Experts of a small language model.
Experts: 128 experts in each of 11 layers, a softmax router, a shared expert of 64 neurons.
Training: 277M tokens, 4227 steps.
Below are experts of layer 5 (counted from 0) of a mixture-of-experts language model. Rows are named router (the router's row for the expert) and show model dimensions 0-127. Each number is 50 + 10 x the weight over its row's rms, rounded and kept within 0 to 99.
After each expert's rows: "comes after" lists some tokens at least twice as common just before its tokens as in all text. This comes from a sample of Wikipedia text that the model never trained on. Tokens count by the router's weight.

# expert 4
router:40 49 49 56 49 45 41 46 70 44 64 32 37 39 44 64 48 53 58 54 29 50 47 51 62 56 60 59 45 56 44 55 59 65 55 61 60 41 45 37 51 61 58 56 61 55 50 62 53 52 48 34 51 33 69 42 36 54 67 49 60 40 41 45 37 29 49 57 60 41 60 43 48 63 61 61 40 49 64 52 54 57 56 29 49 37 53 58 51 67 54 43 50 43 55 57 44 44 63 57 50 49 66 30 41 73 61 54 38 46 61 57 35 58 30 48 40 48 61 47 54 65 66 41 47 59 33 46
comes after: "==", "===", " ==", " ===", " =", " also"

# expert 73
router:48 69 42 50 56 47 38 51 58 38 25 60 64 54 42 48 54 39 48 44 44 62 58 35 60 60 58 37 58 51 43 45 63 53 53 32 44 40 51 55 56 63 60 50 55 43 42 47 57 50 60 38 38 62 64 39 69 32 61 42 55 31 44 34 33 60 55 63 50 27 53 45 52 55 57 56 61 40 56 49 54 59 44 49 41 37 36 36 52 58 44 46 42 39 45 37 43 65 65 57 35 55 60 54 57 51 35 49 42 62 45 48 46 43 50 38 45 42 46 36 63 34 33 52 62 54 73 38
comes after: "\n", ")", " ", " Candidate", " Team", " Player"

# expert 95
router:49 47 44 37 62 34 47 63 66 47 38 29 63 55 56 48 50 34 43 42 46 51 49 39 63 43 51 41 53 34 37 53 32 63 47 70 60 46 50 51 47 35 51 60 38 36 67 63 48 45 54 54 54 39 31 47 47 50 51 54 64 61 42 67 59 44 52 56 36 28 59 57 59 49 36 58 63 57 44 50 52 63 65 60 49 74 70 55 60 30 42 57 52 73 44 47 47 50 62 57 43 40 46 43 41 53 55 41 68 48 53 48 53 51 57 59 40 47 63 62 39 55 58 39 60 41 46 53
comes after: " and", " to", " the", " a", "'s", " he"

# expert 127
router:43 50 31 48 56 35 61 46 47 45 35 64 56 60 46 45 62 71 63 39 46 49 37 39 59 56 65 59 55 49 64 44 50 34 68 35 62 37 55 59 35 55 44 60 53 62 62 59 35 38 63 50 43 54 44 45 59 37 43 30 63 41 40 42 40 59 46 42 64 60 39 59 51 58 42 51 53 58 40 58 63 35 48 67 68 60 50 51 52 48 66 40 45 59 60 37 54 46 56 43 54 63 51 38 39 48 52 53 61 59 57 47 52 63 69 42 49 43 60 57 59 52 30 40 33 34 44 44
comes after: " was", " is", " It", " it", " which", " he"

# expert 23
router:57 68 49 49 40 28 48 68 42 43 56 48 47 53 53 64 42 50 41 31 44 41 35 41 47 54 57 60 56 54 61 65 35 50 59 43 65 52 50 47 40 63 51 50 57 33 43 53 31 50 36 30 40 57 48 49 48 41 45 40 53 39 36 49 47 52 59 44 58 41 57 46 69 41 71 66 52 40 49 43 48 57 39 50 47 68 58 47 57 41 62 41 42 41 38 60 50 50 53 24 57 43 61 38 50 65 50 46 44 30 57 22 49 55 40 41 56 55 49 48 56 56 42 49 45 55 76 43
comes after: "\n", ")", ".", "==", " =", " =="

# expert 90
router:50 34 57 36 57 40 39 41 40 37 43 63 46 38 40 46 49 46 42 53 44 55 64 35 69 60 46 44 59 37 52 28 65 40 64 51 48 65 57 51 41 61 44 71 59 53 45 41 62 47 45 58 48 46 51 53 58 41 45 65 65 55 56 38 53 44 37 65 39 59 54 44 52 52 72 58 61 47 56 62 55 46 53 38 42 46 53 36 31 56 36 48 39 31 30 35 51 41 51 54 37 34 26 45 46 44 48 50 36 59 59 55 60 33 42 37 43 48 56 49 62 54 36 63 43 52 46 49
comes after: "\n", "\n ", " by", " MF", " DF", " Synonyms"

# expert 60
router:60 44 56 44 39 34 40 45 39 34 58 35 39 38 46 71 63 56 30 47 51 58 48 52 53 51 66 74 49 65 63 72 41 65 48 54 59 67 32 48 46 54 52 40 58 53 48 45 54 68 64 33 47 44 51 59 46 38 48 42 61 51 39 69 38 42 57 49 52 33 56 36 55 54 53 58 54 40 48 44 44 56 40 50 33 47 46 34 54 39 50 41 38 37 44 51 43 52 61 36 44 62 56 38 55 73 47 49 42 54 67 41 65 62 47 41 55 46 45 48 56 51 46 34 43 47 65 51
comes after: "\n", " |", "==", " ==", "===", " ==="

# expert 21
router:44 46 55 39 51 53 55 63 53 37 40 47 46 56 66 47 60 54 68 37 56 65 41 34 50 59 47 67 37 30 50 74 38 47 64 42 43 49 45 55 52 45 40 66 50 52 66 51 16 30 46 52 40 59 44 62 39 49 42 48 57 51 63 37 54 42 47 50 46 53 39 69 46 54 49 51 47 52 60 47 56 43 47 55 43 62 47 47 29 50 58 54 53 68 77 46 57 53 59 63 60 54 46 55 36 42 53 32 66 50 59 52 45 52 62 37 60 40 60 58 37 47 52 46 48 56 55 33
comes after: ",", " he", " that", " who", " which", " they"

# expert 47
router:71 31 59 39 41 68 59 35 34 54 63 53 50 39 49 39 52 63 53 69 40 45 43 54 57 40 60 42 63 58 57 70 48 64 48 61 42 43 53 35 62 58 56 38 51 55 31 39 65 65 62 63 59 40 54 45 43 59 48 53 62 41 56 56 59 33 38 52 59 34 42 49 50 53 36 48 45 56 59 51 51 63 42 45 52 33 60 49 57 58 64 45 46 62 55 52 39 40 46 61 64 47 57 39 49 33 54 61 36 59 45 62 43 41 41 42 64 38 46 57 57 63 55 46 68 61 41 65
comes after: " |", ";", " (", "N", "%;", " $"

# expert 6
router:63 37 50 38 56 66 44 38 49 36 60 46 39 37 37 39 60 46 60 62 39 41 62 68 64 31 39 34 60 65 42 40 59 65 63 42 39 62 47 52 47 53 56 52 64 52 42 50 61 59 50 62 64 36 59 39 39 58 44 44 62 40 44 53 48 35 52 60 55 44 58 36 46 64 33 50 45 46 67 61 46 62 46 43 55 41 52 50 57 55 47 38 39 38 41 50 44 37 64 64 44 51 50 45 40 36 65 61 36 60 58 62 58 42 38 49 43 37 54 43 64 63 58 55 41 65 36 61
comes after: " |", "-", "|", ":", " -", " Best"

# expert 92
router:57 39 46 35 57 62 38 41 49 37 69 36 37 39 38 34 56 44 60 60 39 43 62 63 61 41 37 36 61 59 44 41 56 63 60 46 37 66 49 47 52 51 60 52 60 61 45 47 63 57 49 62 62 43 64 37 33 62 38 41 60 43 39 52 46 36 60 66 47 47 62 33 39 56 34 36 37 49 57 61 58 65 44 41 58 41 52 58 56 50 40 43 46 40 44 50 34 40 61 60 52 50 56 48 40 43 59 64 36 58 55 60 65 39 44 46 37 39 61 46 59 60 61 53 36 58 40 62
comes after: ",", " |", ":", " by", " the", " and"

# expert 52
router:55 42 38 36 64 52 34 41 49 37 47 60 51 51 45 53 57 51 46 38 33 47 62 46 60 66 66 41 59 50 47 51 53 42 69 51 41 50 59 58 39 53 61 44 58 54 37 47 68 29 49 41 51 39 66 42 56 38 66 60 49 43 45 34 43 42 48 54 49 35 51 33 55 67 60 43 57 33 64 63 44 61 54 36 37 39 50 46 57 54 39 34 36 36 47 60 41 45 64 53 60 40 62 63 41 40 43 57 35 62 37 56 47 40 62 42 38 35 56 39 63 60 54 60 41 66 43 48
comes after: "\n", "|", " ", ")", " 1", " Total"

# expert 106
router:44 43 59 40 52 40 63 66 64 49 46 55 29 75 46 53 43 53 43 53 41 49 38 57 58 45 32 66 33 45 64 51 34 50 50 39 50 35 57 39 68 34 48 54 50 42 50 73 40 28 57 54 49 49 46 46 40 42 59 56 54 64 50 69 48 40 36 45 28 59 52 64 54 47 38 33 40 38 58 53 62 55 56 63 66 47 54 43 45 51 50 50 47 44 43 35 45 52 68 55 46 36 36 57 44 48 52 39 60 42 62 58 47 48 53 65 53 47 28 61 46 43 65 44 47 41 58 53
comes after: " to", " he", " and", " also", " not", " who"

# expert 13
router:61 34 50 39 58 67 44 36 48 38 67 48 41 39 39 36 61 41 62 63 37 43 61 63 63 36 36 36 61 63 43 38 56 64 60 43 40 59 48 50 45 50 57 53 64 52 37 54 62 57 50 64 61 37 61 37 36 56 38 45 62 41 41 54 45 38 54 55 54 45 60 37 43 62 34 51 43 45 65 60 49 61 45 44 57 36 53 48 61 55 49 38 39 39 41 57 38 39 63 62 44 50 53 46 44 36 61 62 39 63 56 63 57 39 37 45 46 37 55 40 62 62 56 59 43 64 37 62
comes after: ".", "\n", " 1", " as", " 2", " by"

# expert 110
router:37 48 61 44 60 53 34 48 57 43 39 39 46 40 39 31 65 43 51 68 50 34 57 55 69 62 39 44 59 61 33 42 65 44 33 39 34 56 37 61 63 51 52 38 49 64 60 38 59 61 46 38 59 38 54 31 56 52 45 38 37 57 43 51 62 57 59 54 47 38 40 38 35 57 39 62 62 42 37 55 68 45 68 37 34 58 48 45 48 47 34 39 63 44 51 64 43 62 37 60 52 47 47 50 51 43 52 65 43 50 35 57 49 46 46 45 47 44 39 53 46 63 49 44 36 55 48 66
comes after: " the", " of", ":", " New", " University", " The"

# expert 66
router:44 47 39 44 43 32 63 66 64 66 45 65 61 49 35 40 30 55 52 63 48 43 51 40 50 51 39 69 33 39 54 57 52 33 61 32 54 27 66 50 56 37 40 60 66 49 60 56 28 32 64 47 65 51 35 45 57 46 47 53 47 60 45 50 49 52 42 42 43 62 55 48 59 47 48 38 46 45 42 57 42 57 67 66 62 51 58 52 41 52 52 52 38 67 43 45 56 47 40 44 37 54 42 48 55 51 58 37 58 46 35 64 44 52 50 58 63 53 36 68 45 39 53 39 58 31 50 44
comes after: " was", " to", " he", " were", " be", " also"

# expert 44
router:53 41 33 48 63 37 69 64 60 64 43 47 49 64 27 57 56 62 35 47 39 50 51 45 43 68 33 50 47 62 69 45 29 54 54 48 61 46 39 43 45 36 54 45 41 32 59 56 50 38 52 56 51 43 30 41 46 66 50 61 64 47 50 67 49 53 38 51 46 55 38 42 54 46 34 29 38 53 52 53 54 62 44 52 53 53 50 65 39 47 60 38 37 70 49 33 47 54 65 57 51 52 38 58 38 49 53 54 56 56 71 44 62 35 63 40 55 41 56 61 43 44 59 45 51 50 37 47
comes after: " to", " was", " is", " be", " and", " not"

# expert 121
router:50 43 67 62 63 63 49 54 44 33 68 47 39 57 43 42 64 59 44 61 68 52 41 72 67 58 43 40 58 52 37 40 61 60 69 49 41 59 43 49 49 62 51 44 59 47 50 46 55 71 39 42 62 46 57 57 51 53 64 26 37 56 58 50 55 50 62 54 57 40 49 46 38 43 49 43 38 55 44 58 58 62 59 40 64 53 51 63 55 30 51 42 55 58 43 64 52 50 37 60 58 53 31 58 41 43 53 52 47 56 43 59 52 50 33 43 31 42 31 33 61 63 41 51 56 69 39 62
comes after: ",", " in", " United", " New", " South", " of"

# expert 14
router:63 38 48 40 56 67 45 37 49 40 68 46 40 39 38 37 60 42 63 61 37 45 62 66 61 36 36 37 62 61 41 41 59 64 60 42 40 59 48 49 47 50 59 52 63 52 39 54 65 55 48 64 61 39 62 37 36 56 39 41 61 40 42 53 46 39 53 54 55 48 59 37 46 63 35 50 40 44 63 64 53 59 43 42 59 37 54 49 59 53 48 39 36 39 40 58 39 36 64 62 45 50 55 47 39 38 61 64 38 64 59 63 57 39 40 48 47 36 56 40 62 63 57 58 43 64 37 62
comes after: ".", "|", " However", " It", " medal", ")."

# expert 96
router:64 52 63 44 40 65 37 42 65 56 50 36 61 52 37 48 56 41 36 44 40 57 56 54 60 58 75 44 68 43 34 66 47 45 50 61 38 58 57 33 44 68 55 56 38 59 60 61 58 70 34 66 53 41 41 63 37 40 57 51 37 49 45 62 59 48 61 69 57 41 61 42 49 61 48 60 51 36 42 57 57 61 61 59 65 47 43 54 39 56 47 55 44 59 46 64 46 48 64 53 63 46 41 39 49 54 50 51 41 44 58 37 42 30 53 51 42 54 66 41 43 42 36 49 35 34 46 49
comes after: " (", " \"", "-", "\n", ":", "==="

# expert 8
router:56 54 44 55 45 64 46 55 55 45 45 70 56 49 70 44 33 61 56 68 42 47 31 61 44 50 47 47 60 59 61 62 46 54 56 57 34 41 35 67 39 53 55 34 35 47 54 40 62 62 63 50 59 40 61 38 54 47 68 47 49 37 53 52 47 54 32 49 59 57 38 57 44 45 46 68 55 50 55 42 48 46 43 48 53 38 52 62 64 62 65 31 40 47 38 62 56 47 38 49 53 68 56 49 62 40 48 53 48 31 54 58 41 57 71 70 70 47 59 35 49 47 51 67 67 39 46 52
comes after: ".", ":", "–", " (", "/", "′"

# expert 9
router:57 39 52 51 45 54 42 38 64 63 55 43 56 45 45 44 59 51 44 44 43 44 63 63 52 52 66 44 65 61 52 48 36 61 39 63 31 56 37 44 64 63 43 51 37 63 57 45 59 61 32 68 67 43 47 65 53 59 60 41 44 42 38 68 49 43 47 39 65 34 73 38 51 67 37 58 41 54 48 69 41 51 40 53 46 45 37 59 49 29 61 38 51 49 46 54 42 45 44 62 58 60 57 60 53 40 66 57 32 55 48 61 47 36 41 53 51 48 51 37 63 56 59 66 39 57 47 47
comes after: " (", "-", " \"", " O", " N", " M"

# expert 41
router:49 56 38 38 61 45 43 44 48 43 34 56 56 63 35 46 35 58 57 55 60 46 62 34 46 37 74 51 45 47 41 57 47 47 65 61 44 31 48 66 66 50 47 49 32 30 55 46 54 68 59 41 52 47 53 57 56 58 35 56 38 50 58 63 47 53 53 37 69 44 33 48 51 25 58 43 50 56 53 36 50 57 59 35 42 33 60 43 65 57 68 60 37 50 32 55 36 61 50 65 36 51 47 53 50 48 41 57 49 30 33 56 47 49 48 48 54 51 61 43 58 55 42 41 63 40 45 50
comes after: " |", " (", ":", ",", "|", " on"